Experts of a small language model.
Size: 10 layers, width 512, vocabulary 30418.
Experts: 20 experts in each of 5 layers, 448 SwiGLU neurons an expert, 1 pick a token.
Training: a variant of SOAP for the experts, 3818 steps.
Below are experts of layer 4 (counted from 0) of a mixture-of-experts language model. Rows are named router (the router's row for the expert), gate (a neuron's input weights, with its number), up (a neuron's input weights, with its number) and show model dimensions 384-447. Each number is 500 + 50 x the weight over its row's rms, rounded and kept within 0 to 999. Numbers have three digits each.
After each expert's rows: "comes after" lists some tokens at least twice as common just before its tokens as in all text; "gets" lists some tokens that make up at least twice as much of what it gets as of all text. This comes from a sample of Wikipedia text that the model never trained on. Tokens count by the router's weight.

# expert 17
router:631499534548531458505574523453489489635512554445467543455457520511490462485511534481485521453522541571560484521500504440512530456410531478457538541556463513531533442516530471473486524472530546
gate0:482458448518466550529496540525519453468472621509537564451538516481434463455548361568518489553446405506408545529521491447529524521572560507579475583498509497533472540512536490547448507523412478
up0:498520546410540446463424524468478455516526483528470423555496465518432511543538507414595372469434500579482450442505561483473533507448516438424464586494496492452533428525490466507513523605537472
gate1:531489569506563503407575541575500595450471499355451510472412402586516597556529472514539486523567523467436485532433477505522527550595530451540437575450428442539508495482501505485509503463441536
up1:412502460491513452469624477564534535521577454423544433497527424553439488506535445477434444453540530496453560514633531464488406458543455588564498425559536499533481493463472472569505515532533486
gate2:523495419469533523508586623457505571461466469425614576514528478534592468605515439415375518481511514450440570485468428382526447519601487459531430467438479510446555474515509569442452527504442431
up2:512524458472457607470556509402465487445536477542540550497579571527544470473439471537487547530434504456455584523440567499549493542484559437488510516554501614437546567550483572497482524492506547
gate3:552555523434554435436490504558640503538528523565567464545443561428604496570495426585523478462537456535463432516469457444583568493478618492463501484434488483472474426476534552485587538508481492
up3:414504529498461405494532468482474562493371527490446550489508526551497473576427591550480444483451447502504505453456521486527445560481624484520514534511535458493483531473517565521431621453540549
gate4:520412505509460581533473574614541558529482462411423486522583479528470542500516447562560399575532416449486425490445498582436403541431451481562456487480516428514525462587544568530468492425496493
up4:546576445538644461520481475438527536537494504445414464511580521469522565499550475538574482472571528592453557476539475499496459380488469457491476469492571491531504426460545429489496462401490510
gate5:519530531450539504434417512487548569457581502487488460543497523478487439420465512505501456542548567547562548529540549463409468481409543529467466534435471437502466486462452506409503485481573489
up5:490501387526556538596487519511433499432447537472482422428538491505485488584483483486463469401403575445483564581514573483452472515526450471451546448572558550501387516462485548495406501625516427
gate6:477505544524567550511387487415563547532442511546574419477427503434523430472481528507554507504437519565504467539464547471443456542489541476547456427408473597567587526422540507468533493514488530
up6:470544439476604576510575554464485550428496542485583509515454541527424510533501614538503476404532479544486392506620542492510511402515542432475446537432483455549568493584567582454446568544531513
gate7:524500549452473517519499471467510455425434494496499588547461569545534475605427523539472468498460538426540547436496452505371492547481572491491487416492448507358521558475474495445505469465492476
up7:511429613473416480461502524428542493417483521504513584543518489480465557477527566481613476482540533559483568484509581542553545416437570460483491496462530506491515473533526525480563505452410445
gate8:545509428489555486462479518536526619507505455570482534605474499548470417500398423494485541525458477470490555506526545510468493518543582559456542485545506472450433454441522433515540553572544538
up8:469480480540422447530539524426620512552522453537488398490480529499445458508461563414432454473456532476534469524523454362506510401598539489593563504448555536413503489477498411531484453562494513
gate9:472465523552538606518465484470473520491557519446453406496598502553456497459460530552585530589484528404522440543450484575515506457567480554484485524471466518591473443481473496566531433524512550
up9:526535575539523446495570545479610573545513561496450513529497508566556380457520529626478516581439490452469510455494465371443472492498493508482562618480483557522550510462505505538424429495472495
gate10:491556455516560581524442509497465482566551509457540564512507438498512517564427510540514495520469561465456510581409531563465521472530453474549452465497535546463553465527491510489526582509550554
up10:524451520452460576458417488526492514479454485557503435479518498471543469503461550492479488594434465476462454512507508505589529458499551559402523405486535564502515548570465494444554457505561452
gate11:482434556536450547466447474543462529516481528485502560526595518436522468388438453524433509459479482456515503407457460461513519486445393416494470535437579485498457438503457401555501568534477522
up11:444577541469451517485487549543496566534524395551470432454521532467518486546569404456428543463440606555478368403475452498531467606412503531563465484417578493509559515515492479372445499473465483
gate12:481483489501486505537382490507489458479501432567453574455485571458578492578444486491530551525540522515475473446473450509484420430478458546590426470522485497443520527522478454540621396519507520
up12:451430536521493464443557450470547548494421468420533472510438500443432519476450510565575449547416555431564467530493446574454480516499519460456505440440578482575579461471543517496470547559456513
gate13:467498446498448418450474494502490551577501451525513609526493602537500478473511620450556473522455473437440509434458397461498511564514576433510520501506477467472527574439458515585418574524544462
up13:468436425547443369520446540529486477488470391601531419405490467460481484418574515423446468488372526435447451509479489423535488477518510410571557498497526535471469543517492497455555445502488529
gate14:485490501506584458490499579458495572435475518528476534550571436511504443574507463550545483436543516480581516484529490408468543509460500507563565508504656581505471497547575537519503419516440494
up14:428582531594496524505536484554469501513491461503511471530463568444497494433521562483542442447559515460597400542504455512501566537525458499589334522484507515467441520577461510477515578452518536
gate15:448501463466501548507455562583476672435458538445500472516493545535447533488542584486529392548462455500502478455496517455510453447572518389520444461493489557510477470538456582469541553564431485
up15:433519490433543493481567468490578451459551562527553468503561483534478594445477395503479555497533498468478493473466508561475515491431468556572490419431492476558523543484577569462513391535465419
comes after: " |", " in", " of", " (", " on", "In"
gets: " ", "\n", " January", "°", " December", " May"

# expert 12
router:585535542534543504501610470471470482662540563446414535498526526474517472528517545456464568487501538563522451521525520443568513474404507503493539528552419522506514483508517516462454577506528523
gate0:593541575442450458519508510528488511480381493504496409504453526599504490476506509462538501544563521502438478485534465522461510592396480532439439558558557576441534547534465555549471502515477495
up0:572542508481479421516525456502513428619434494488439488579442480491455453487544466416552488495533470556454520419553473445452468481498533498495498536527456398439507519484492478531470500473493466
gate1:568551488533507484512510553565473471543430456545413428456511579468480391454502569515401521551461549539515528484515521419537549520462530486507497509546456479537516472551499526495390580624437509
up1:478448423486504482483525467498473539535506472465465560560534519639476512574458531522486553478488487458506482470506544474604462514583510553377448508435467477526510478412536459465489511425458584
gate2:436495501418558494555459517468452429489521420542486509471486554499355503473442504445462537551567493542532522572499557560498499500554473528512441481531484569433540439484472475466427565458489452
up2:464509471491549519481481479449471541515510481468573530500501561467549494474480448497422489501473492454560569554506493474513526587509458598482533541532412474442585495413525478513475468499455492
gate3:579499458423448477511497517424536602536401460671503529507510485544526502510438532528497493524513457511540517554491531403492523479527470428515436544393542423489487579458454508481502514558533492
up3:510466578544473489458415426510467441506496535507495468602495439464412442488476418445528542506517467451498455482467492524438529461531503492513537489549427574484397563551607537541480585530416557
gate4:529508381421452513601536540525510380492428509426544529588471491416592455493431489447443472446456502426422558542528471453479490464450395516562444551524447488620487423413549482597580415501557468
up4:512499520519515542530646578491454487535468498423502470488523497580552577651515426438504442472542428554479540413494579427520531496505454522502584484517493514512500491456455469420526471512398513
gate5:560341439452446517411495467428548564430514460448532531534522518490543479483474453490510426467509467499513616417432543501547443479455469488482574488590484498371547479417594535571527573451526570
up5:449540532513446460542509539504465506466532492495530518418443514505471576410451511509564482485551608534538437560460453462398593531603562465486552562449526465522522514417511547515462522451446495
gate6:450534416483535517427446512402505492479493535579527372502532526432450484550508531487487503546582485517540515533526524477492502538518506486448526606454561482530558530584422549458471540565555628
up6:522515444549524504484537495562576527469474425530489548472471547464468520549501402506458589542547478426454533450483427353508437488609427483586510564489426413450509486470388527502497521464445480
gate7:447493514530454506461515512436496463569437580404440549559511555554474560463450548493526550507490517452497513522496439420489488549539446569536397551463449615545497496512585509436538568550537544
up7:489451563479572516504482514519450468495491478475410469527427554517481550461548497500461524526464477518556512564643446610583575472512478560430451498508455517504495410523510536450580514509494565
gate8:576497464553399497532522585528475447563640400516493575494466454437511511483431452476514491513476444537486603477454545421475535533513497536453551522529450517465483546492491481377549429447548527
up8:425529548540426503517470487501499554509451487398476429490516513566472485537547536556537493604519384477500545551524540533470559391503593442481531433546503448511446534517537433536487517520508569
gate9:537591491497533549507492549651444562494434537550354487459500521523437474445486507521410545516550517588406458442421506504561466495551544508587488451467469518586476495522556439492464578556458460
up9:541522530518571556680493498459518522581451554518496527584461469484475420508435445516538519459530539549519514453461437492501481478533556408530461416554510494452546433489402563550475476478438459
gate10:428482513513525534527421570525473515533471512576437451513436516512504571536394462527504431599491462485568517570578462513554511429493544540505492547506493513517416468554484525477441515523435523
up10:459513571481490395525528461584518514565422538497538491510511424525539475537588518526450444536524431580497546426546527466487530517387488454473508570517559554549488533564389431468488516514563373
gate11:445466579483443509450519395611561579542525414497492452612412537497585536403467471555564555506483456500455525438461565534525531568425470529533612552552508516485409548461522523495532542479496459
up11:505602543512515545526465523488530467503508493457512675481522469577443499512513519454504512502522496480430579532477476496550438569441481520462520534439619458479557490498454523500570451428603434
gate12:494498633537513582576449438417430502452445522487515480433451503377519465460584521438542578556467515488538533511420535455507536514563499436601483540522538484381536496512442539456488486532484523
up12:598520558507513550537435429453439465632481438480540548466443513436544454526513468499545470514484541507469511571481443447486430518516524534417474536550573495450518368501524482524483575520440578
gate13:526455605550519480503655471433515422429517525517500532474537489471504465433467515563463526512513479522509486460501518371512456495504458461560429426489567422580500516563522525510457487545541511
up13:512477409457502525527529426459503494514529416456506421603448487466408524536500570416469500453476499482477464509548428530511440486450377491507457542532504506466471498430464442529530520544552524
gate14:448434493550463489617502562451403481585593460595515440431452541440401528560529581467461558550522606538503555547525552510454442487456487562560425464572449445507549464473434515522483492503523489
up14:517413380490457471573555523517515444592518476481535484538516528512506455502509512517470462459436532347399514550609481570501507591479519567504587564551570548458472415440569513591382430402436464
gate15:473501544573437551518540531528532486541486563479456459559539568509446469552614461421496502540527534505529429462544453523438497522489488475445539558459478536527495462457498476521523413521562460
up15:610489530469427439415427497542494530518489599538405470471515478497553528520500507543531532446424407353436486508467541529559495462454468548398565430442523465466483590550439469529540446508556580
comes after: "\n", "-", " was", " of", " were", " is"
gets: "|", " and", "\"", " by", "%", "ed"

# expert 16
router:596526540539521465497491562432409448607532576457475517483529537518524473529553524480465526453519497566460498547495497453557540449467530503484509546608484515526561462563512489477457511440491537
gate0:559525415470511624538450453453536477495547520517500407477549503448419456509444490560459517470424520499497512534508441424436547496441477454514555594512493466497501526530518592508481459544485476
up0:494474549473557429490491463484493445412569534507415527447503537559451498544426467521532589603575524464501529533571538483509433517324555472488424430490420458466555510490486492530508487449471469
gate1:525601499523477416469457555532590519493502522480564577468544497522514539475412531602502448430502493516502454519482487516494512566537550419519462576472472530436493468533601403591567487467407462
up1:438489474489548497421486470496423544378541545496521506451491493523472573464382529510423467419494511557569396459494489488442452504487538520605378381464503545448532512557519509486572435520454518
gate2:545515592574519450483421504479493431553410512536505595520478471559447511530598499468475441496520558466446491529563514507517551521526579513564577482418463505551484484585529481478528494554521385
up2:481593537441526491472483502436505473486441499627430464429468576488470468488502599501520447566501487523510420467497455524394471509451542499570485552598554582524530518415508511568547361547563482
gate3:502469475470381435545486517422464628554484450509484531481580498446519532455514427462483552523576548509477580435428506477534544502487523466571460510503495436442475515516437485534535496535487461
up3:405575478549491586443448483399552553418564554559546510518566521485524459535419438533484528462462561570450540645455551481536510499513537503491544483402431527524461475450533399585389470477490602
gate4:508470546413538499510484450534439456443533474519475620597544544427519479519457361575458535502556539515428481500519602478551511541550572525481491455470415495410542518459464444506557483478461456
up4:497486589506524561521454524552533559595396417480501494541403549547438578648520527537454499434505497602550486456587413398528473445474467526596449555527428464519551511469443562437551467579611531
gate5:623517405504428552528366495464586412532440489568521521487554483472483529448455464535458600489517522587427548502419478481541457441592589549414430429498555467425513560481433593504515555508533531
up5:488390467556542535555536453475479523413498462529455456479552484428545538470613582410550475499520472425513470501438540454423463506475573562502490429513529494460453530503589615508487489467471545
gate6:518381538472492508496518587418497562452482489460541509466513578503553476481495425536471407452531511506538544440580435512538444486438588471467471497509488549584447544391493539517533540545533564
up6:482455533573491502598485422527432437482513452541528465566480492524545467547537463553490501387565520492449534416522510510474469502500557540447575470565537503529532574538539504477516551455460359
gate7:424553561537456431459457589452491502516429490454416381489382494534533489559509543486493533572458520564450549534520531563587503482377519516499433555350418505425446531497537425407479538463442525
up7:444517510530449490538546433495465615498517498462465460492488522584530480481493430423513542490520506448495440519457598471489470443542622492387513510543552482525460465428533496519519407445401482
gate8:466563419506453544473465593436547542456411522477439483526427467483531535522517570522600566518518513548455552512393463501448565532558531496505547483506566505435473456568439460431582502487520522
up8:524549445592485439544420522597456526520589483536450551499540555430488423461524492446484353555472620512504460565441484609490529534497542519487578542538506522483447524463494558570476460471499398
gate9:446418497537385486466521519545536461528422597394434577574527485545495497371559559477465450502536530476556494504508491551582525496512438434505519482454507472426539482497439530612628485497481556
up9:497428521466546423546589463421450428460458585551548480481413468403524405588543491532482553468498489540490452489403473528400500502496460580426469484470455535443508520431518438476551416457491441
gate10:537486545624519453485519482490479542509573350490551532501467577433477493512491490588489561565555488535452536532623506453383434566413518446432472522458466503511401438522511509522497451545531507
up10:527521522449551527478453586435593405553481433470493584532428561474562424504459504426509533388503545557569524494510529513578531451532549493531480473511480522464573580526571453488536522491466477
gate11:459582402510472580458527438591519446438460478457414495528457481548499403509517501465526400530518504511581502495404488424601479441483504523448498467492474489422577518561465479447500555489458412
up11:475469422489482612514534523440433559499510544518517528528464475494476576448543519498495429531572512625470519484512469529471453518466472460466477489493516522542452462522513474479564525468552507
gate12:450507477460588408517515467459480532547422437475501508463519487516570493610535454511437483548491542690618416521517456452521473482483494492495465421443490457535461506524530527475458502447404485
up12:446434570456500506581553524438533463546460507573538410515521551529522462480498557435540540500470448519569425493448441533532567530486557497407537519430558452464540513499447573453411568495389408
gate13:581511529511453507486547484595565524503498502492444439514456463560479415484505540645434501411524481559493459542516469505446451474477558568488499606364548475581594436476512414512493479360494552
up13:484496507474591566488533554526585395518452527557519544489481412475540497500541503520408473522590513520474520533450533541461596370566531554462524480476483432517510496576608543520502401352528498
gate14:508515513473454468635493453503504518557475537413431548445505500514510499508523565497544522447469597576478456494482405509419499495514441478539574437536539539494560532438501482540513437567479390
up14:500533623532504486433571422448520474507385485498510510482537500486513522426477524485430462478491515511458637511462455503442497490515357497396537598551521478572479518471515467430537436496519486
gate15:556429551460473562439576418499517547414490560589440544496519557501489545435618552463487552539429429525451546428536487524530558488484459617487630459418519506458493459489495476519544494521524618
up15:464521419431496406543548482508549523484488442522487500536500472497470544587531518609488441510539416576504522514477505570550517431506440602490392525537468476468429491522552535485620511471493486
comes after: "|", " |", "\n", ";", "°", "N"
gets: " ", " and", "1", "|", " —", "'"

# expert 5
router:593535575533522462523616503497431468605515541458481514448467501442486460443527540499513475469525532605593460503524489439540501481446527540505521528551470504528529430481530486450503514457486530
gate0:494570525476528476548632549535513437571438493475534490432563518412469472487484582528525476499559528545526493478474572520409578624497563614561449487542562495492524503517546548545422544571573544
up0:432439501442542572465506506407475513526504383482538518532527605508498634538520470495529474520456523511542557488543538525596519563448557580534474550519478547520518564482428414519490543538557472
gate1:532505503450464553467457582485525503547518450563505512619512534499464452514517492497514530530611547471513434387455537391577408501557475487573496482483537547452505500603508466577469564468470516
up1:473474449528417437425477525463507471524511483517392494454517547508500415429477441545452532437515501488479511444404431608477457510453581498431520455508329528457496533450507539562493441577448642
gate2:407504540430628558499497537598492487507471497539491444455452540514620507447472592592433582436532515519422511446481434551421512527514431513587425497417524486550488455434509436523524481446425568
up2:553406456644384492415558465454505526516479422494365472521518512570437475500538606498514503531520452528529496490445570548484503499413521483419505490527447540544444450504443521467541507536504502
gate3:503617548485525594582475556475518552506487587558425515556462479668445453456425428545468516503567466559562558498521495540456462454553556471544526543448552485532582508498473459453486450465531518
up3:516519536420436505473535480551602517434459479491535430455500467449498473527486519511473496540593506465491497544507448477483517550469543520530512394417509498520461487548586467510497451533585511
gate4:551401529442399497517525536597590549435537616479482605423489555509525510505453546590519457568458435530573510457509481414473540515616474509444538515476553513516517450478523596520547472556528509
up4:465463591446421470581532492531475490422536480583462542539545432492641584543524523466421460529527540512557497508493593518561443476533538474570529400517495527520400518433447571503496393501551462
gate5:538519428482450529461543527490476513466425501368466498549536414485388547506554591495460560509555526583536457467567513558464454464471490530534360550576578582515520565516477505587584456478490363
up5:525509544476454476402501379552446550496454495532458515558502583542493414553507426539520549532392520488555427578511512447482567579545530465461444513433467554484408553478531406519526600515468489
gate6:420536538503405482479411435424481468527519462483326495577596591480553479546500560537501537396468443564411448504444469503537545436482561564490532523437523512499469516388618442500559481523425525
up6:453485513504462488570364482401498526431443396479582531475497489513447548519434539499486636478532445532491463455441519427456566497491551404542539607567503568466552536579455473532484534424481477
gate7:553414418506475514576520564580530523548571420484432563518431574529554484530444536524483476579530557444481454506452546593507442507529479529424558442547487580465500586464531531497531513508488527
up7:358468517525421520488493443557506502449528524613497574491496516452521572542452557501473428439531514446503483461533453493380469568514464498591417583506460457407446570592543527479593457530554479
gate8:498450506439516532412558462536529407531414540535386502508384500526407525511488460536501547587497555470518532501494446514541556565476496572618467466439449549482517493496455538455508428507477519
up8:468446464497505439543576430601537543567446543451559560456476554543492434494529471517462596499500479472528509463378540443573462487572536466474521417478532567545457519412511550533475542538537547
gate9:569477476461523562507539405461518561556429459481574439448500528513431515535474395458535464562541542582489539468566449451559460487418527544554478525426363600522572511534452469533447507471497430
up9:570657494555473500482515444541633471535410468553654519515435521587603451478468491490504509482422465482485578506509512511467515453387540498592588519508531523471529536547548513498493540499513565
gate10:473455458455476519549518382547500503452535484429466485486508597516567531375470356475466543563500562536586565551519516434426486425557521543477440494529513370434533514618500469497480554385504556
up10:475546460505618592629484474445527486535469415478564487534500589451467465459501528450484390458459512522522452486372497495474481462475475507454479526525479390388523496511401555483523431467487503
gate11:468445569482490547490549552534470462562381399537460484450437483525505479508493611477491556435430521530551499432570443521463558468503541526478527445486523563404496426533441426475478637500481542
up11:518561541464556554507535487520526457537482499571415546463462454547486421551550545534533476570505447577530433523506479486487556539544565521480461500567446465527450500518458453535433515445598594
gate12:413428556572507521478446528504478507482576476511515467465489494451445484494483556583582478507569565480585604507585480488528506496463421406523549491406508535544398533446464539568501448531498558
up12:481511473510437545416574560389580612514432506504546498590445536510477459541404553498517428532567538480484424502459474461507542411494440471499503479486454464482524419503419466524427503524491498
gate13:465465523423528500495511540414396564412471470545536535495430451449487595524448460486406531455452434483454384500505586496399458512464542626463546431521577510397535539429537475492470445516541554
up13:545557536480534500487471474507448487544483498461516553499506528475626467384505465522562482584464638564386546477429570437421551492480491533459510546489495493426428521403456414467581493533562540
gate14:403543577525557554578569554535510510406515462487471486486419475552487481531513543509501517458467452480566466495390430453447492463570501534389483576504433467580488600583452492492462522427574486
up14:439503514494472550541463540437478554512527548536493470447516502492508430521556572509487501539483501446537570496406593483492536527538498533553537491492530514578484537522477493469510597555508525
gate15:488422426473543580513488460443558508570468492484510544442514543548433451593452540622519440433451439559419535420484495390551500553500443463484557437480520520543537532462447518538508502498490519
up15:541483466414549523540495506500481393513484441481514507580486486506538548510589529513425522503514471433518533492396524600634497480518346568560442484551485484490431536528531487522366608618428551
comes after: " |", ",", " (", " =", " \"", " -"
gets: ".", " which", "1", "–", " that", " Order"

# expert 9
router:492502570532500509581493539505518526535513480437381539491514521447537495515529490471503463516524547409607485520506563418524529507559506555506518494532558485503489526477497562476545554515475598
gate0:497457490478450559506501481469567503475533514512532563533567561416516513425516494461498414529425434495419530462510532515520468508588505501489435559477498508535570479530546507503458496496438536
up0:527544474542511511535509489517454554554523542481486476498439575497437518514651563499463577486430525432480625544578407498475499510491472468494463531482459475383470456468526528515465490577478395
gate1:450460516509407467448515499437600474441420512550500399564643448535481520474582550551515478482528475518435541459552467592420485677483414593483490455496468524518520455482510509478548585569477541
up1:420573553483507422521477487463464501592495492512553519464475560479461464501491494505579544523440530417497530507534504568481531506494514469504504450560547561489488498504487494468483449453422540
gate2:502509452489511572551421492475643561480506517480523491492463561456461573508472504580461465513425440562554560529515562457480539410512591597548608519494557605443494474520420530543545431417498459
up2:522581531485498465491502441385515482578552554503504467518484428540508579551465502551526482456502458536498540465505518579507534405530402540519509553485545476648525541478427493551508596517498652
gate3:551519506462588543479562407482450531515485462443527534476560472613550436439556483546525556510487521526494509518446546494401509520473371425451473505438519440443545543507532526561535588524499463
up3:422516543458423440524582534536408517510460525483567555495443474549481513578487495428431443503524524483510415455489630458509517579517425603463539547462510591512509395530522418532471498472534544
gate4:452455574529411521487555502489412509534562520441472605544524474487524537522468395478468488433424419519536537502552444490647561447469606455451476440518612460445538447409475537492460525566492511
up4:537497489530451481451455560409537527381494469467581539486516527542509446516451419500529400435440466511405445479468523506520428449486478438532539550420491458462564448548484515531508497498485436
gate5:542435543503563534523535552450538467590514478480516595522506513413479554386467502532477457509476432460416566488552424516553554562588549481471516506535550512501526514498444571503583409450466588
up5:573492459485444481455486554470555540419464581472449445567446437471466483535512540488555464536484596464555446500499494493552496471555560501438496487468451544482380598470513542435494600421536474
gate6:467589508490535419413548541465577494505524340538468481498511415504557568463499532555524510479510540440534504567482569454429417569475473546497421502499432498480572469450469414516511486454500519
up6:506542561491538436545449524430456560455328436535489490540489488400476550453458405558538499471508440573450485578488519421534528409535475591501642555532599505518425464460577450545526498500543471
gate7:367417537508424457600524487557572547473436596440492556441442387444498620516561511572519544517471545551486490412444473568498562579598571520513553512492437396498488503582475554433544510487579448
up7:544494444433507494428550571517562446446507482597524509462592530499452545509463479562447537426414541483443460522476474458525431459504499566628513490456496530501480501418549551537583480518500403
gate8:464437527532500462654444465510601520586578439422504403594467501543553534534441574502514536470499582530544533530512433469504537485528529588542453363503546479489501473531501446527446494466523540
up8:437413554455472471523564530461574485477571545479491530539452463618509536510540505404523559476404387516447564530533466563464532521494562440522524526483556495443498387494517449582490411393596516
gate9:529480584512511512463468480485483515515486483514517525532513497476518564481475517440462512527495429523566513479422485497480544476498487473566456514479561464474461545509459463432501578466504560
up9:528461493523469397532496555564408484600442557445452509428465664493515518496424547458516427473437528415454483578463544601489511537499471445573498518466470483423595427557555504482504471465477495
gate10:503462470431536534459478518537521605456494541500465616493463528543510492528447475660506549500462518465494543502485475518545520638484490452496513391450507406520473453482589546512433489622530565
up10:450521599530549542527555504524533551482485519439564578427428566494578507567462527462466409439522524563404525506507515627549490506486492489452386442518555493350512519408449589496521503517444557
gate11:432445515456523461475452471569486463505565406438419497538474492418537520467428453472541499576516477458484460430478443519389479511519502505459517477455552552423492457511567455489559548575445485
up11:503523590512490545475569520457561396418510462495508436588465537575451545485551458479561425538490499509504494527450436597458465580437457591512537549498430450522480520479544479503377457405570462
gate12:529530405499488449543554584611507544558527509442502573506527537516517486561540514622507537497438477560364524509529480473623490501566488455560578472513474507532557498572512558476520527504504499
up12:567542484531489491524438477511470470530492471476458503512473518633512401404439534497514532578543513525519448554506512576475413504465552505535510540521509462537597443483488521527531544580477492
gate13:493443537457510437383564516546468569513438510565578538522490571493503468451544474490516566464427470484536475590422459512511487421579495481541505572408548419386580593455509466483507503556551458
up13:520506562523506539503521480535501508564521481493395581505501494548502522445523618468410567427534637502561549502446464589476517525485509555411523476471423501542439451457405546442521515490545579
gate14:525511565485524571578539460460452529428599457446407521633537553596445493549556501538481419480535497415516512409526493483540368504468551474467522466456553483578520506538444537542442466496515487
up14:520561524545467531514508547502437440497502458484548498560513547488532562396455458514461514522529506528501425480530501504578487555464563499440398547570561500521559572551486509504465475431545466
gate15:502539529401541603516460552488413430602458493482449501548577578523531454511472503446523556578423535560534532522478448432541584487516481561463463511465551511591531469463531472598497428583563510
up15:585543522550439456508541621449537469533487453542515523501439519521445406553552374514491606493412374457454566472473485622570444526514495415464444573525488528528476502588530569501560583510563468
comes after: " is", " was", ",", " it", " are", " to"
gets: " not", " also", " be", " is", " was", " more"

# expert 14
router:513542611505532464512525444461457376583541534460453544350521507492520482550538531501464545468513484623525434532512487451570517501395520503461540525589456512529549458552530477489438474501527566
gate0:475473482423461563477529477524467517424490534558490540583497469515534488532489473470495464551489541447461544437447463543534538495493487433526471477459562443472524478488490492553502518443534490
up0:498505421483509584507530532510549395536592549500526632534491389496414576464469526509520517472519463456441478553552485507528509577465466510492491450462572508484488499489432407493555593511511516
gate1:564473527469477493407460570501483578544479548513501521576464488561555543525521508521499521473534515498517589448498499586495450443623443474491486475477569527490504508507580429451534390534480548
up1:475507580400525410558536517531503560520476536471450535489479500573519437441467423526500554363490454466534568579507486528499439597531499535491486560541509546597523553565508498388485521585447504
gate2:523497516520446484556413535572509466440471570528497494515554452582551489535506421498546503541428515579544445433575592508579427496535416520500406549498566524494460532504558501540444476487512536
up2:461570452531501559623505505570553525495539501536464531430506493374506446561443504502551491567525539492486538557516591462535431454553436496557526531500424516464502518495504469544553419658593455
gate3:592474400494552538473425605419506403469524567453487455491407478484530564526524589510456436514530527472533472518501527380492597587402480461557469507494482463535396481432447421553458490528553419
up3:523502499443534499543601511505474498487537496450480597528501500450478563480465487464513526574559593452531482422515542503477584538451500447495398631405418474455491449525552486531530507514496537
gate4:482506512473562462421491535391549467552461542542482464585418450504576491476507479558525522507467445602502593516565506423449405501471523576581487441504448555475584492360530452562472419580496500
up4:528435376488529522443575461503510447631405482532500503508479490496496509457478488519505499477537401370539591556361468544462567438544537554524552381473537503474471529424596437442390476471493426
gate5:566544500364560499505412400455550442388530538487471547493509451492539593455515491396534512575433513580466459510504469472504449503456556541512500479579431526572490506475458445430520542511529535
up5:509483443535531410542550464583586535530482483546490456495533424461515392546493534503553424490525488469455493507552540500503541550425424526511531511478501398560439420462489550518412353460465561
gate6:450481546496470480481542507495549516497492523513610538454481591570521460529504467481506517506515524529589556412510519419453482507586395492554398567505487525501596538448428536481485480369520537
up6:461498506451512444497486547538537499452477598551502448536495528518485524559484546511506560418490431475398449471506463459471518461509421428472542462436474551470464420545423661513467517525470515
gate7:502452552549615569457579500479544538492455494476511504506439481450519545425567467522532437455595561491545462441568476593506467519508549589494564508462515557406511505472457444559457492518533508
up7:491546588448419458494474556517484458562503524571549482494535458509490504487414502527603581550530645553421457487499496508453523501626528562567431490587532505456666541496471489439530499449558521
gate8:564542516577586489522484516530511476482508459520449526503397478512451569503476458484456560442544421539540467537578479525609469496488472382529471523503566386426466514474470494488457658481537483
up8:491581521471573485421556579447473556576516567486573426509514429456564541485578558455482466522426521509445562423478584403463439482386511394515500449501518494527513546561474577595450461478423562
gate9:475427532452477447484558510419537427448433406487428438384464558509560562530451503549518567553453521583526480549480573485434499550425527548468566526454513526547537563575555410535523469570585535
up9:462541481461455397529525517574371494545516493428629497525470479482529451560538407490498485488446514410643498503538491641395547531512539553449519482467508482492566536522482416447504497504530539
gate10:492420529570526520440471437486460531577564496511449484434523521536606480558477546484495535554470549533570541515498447477524491425438472502536489479530444522514457496570540517503505558539439462
up10:578526402494451471561484524479508525567448449475497520416492496589503566455422548574528545568517487518425444382472533545432500517468534432476440559524601444592462382399561509443623522540505455
gate11:432537426494515465500562507439560440513455491452574535504508572514592481487464527568484600464533517568521515527435444474489483558482585480606445390591442457592532527521481516459495567531570534
up11:554411599363387591521446509520480449489507546396501486457489432507567472532490596536513547520500499482515526510528439505510551456509505449456638512543567433428602535498565461481488556480401496
gate12:560446542449494525467489498485433537391442477547487555442477575431518437510488393540534597593503476340438479496390429485511496459417555483529574453505491468451499477508551461510546505502518489
up12:412425493467499517555497447552512493484360457596467554500499512543476501596415534475417478580502449527559520530612518607545541522543435476451489499553475502432474524437364526489507558535580524
gate13:467542428405451499586530461519578517444553507529498530394436532594453478490479552489459415498453477433399577434522530524477503388444470503529494560419451435545505463453461484501465533526522556
up13:471505373414570424562471531545486487491567453528468527446503493495498599522411571485496510487485551401544428554395481539503518556532571462362503498596438534497530487525496432511550549529555441
gate14:447483472436492506389477498536557398513500513520436418541460538430480448515405473463522479463509524469456446557480480507486477534526489481463562467498520408570488486404470484511534444439504394
up14:467527404498438503528411515521525498441496526525495507438522556570529527461519556510477561557530459583464461521531506460639561442460494560507341467525488599560464498448438457490569543468558526
gate15:447452501514465461398470547469500494532495617481550422465596461564528460412534498499446528435511467544549572513608527512484515536529460478555444447619473574487488580529520499529441471511477503
up15:554567549506479503486465499478587496509583474474482511488436525471486482431553519435444535494515436481416506565445493536545515513435477555454545532521481556487478619531496549512442463551447615
comes after: "\n", " |", ".", ";", " (", " in"
gets: "\n", ",", " ", " the", " a", " and"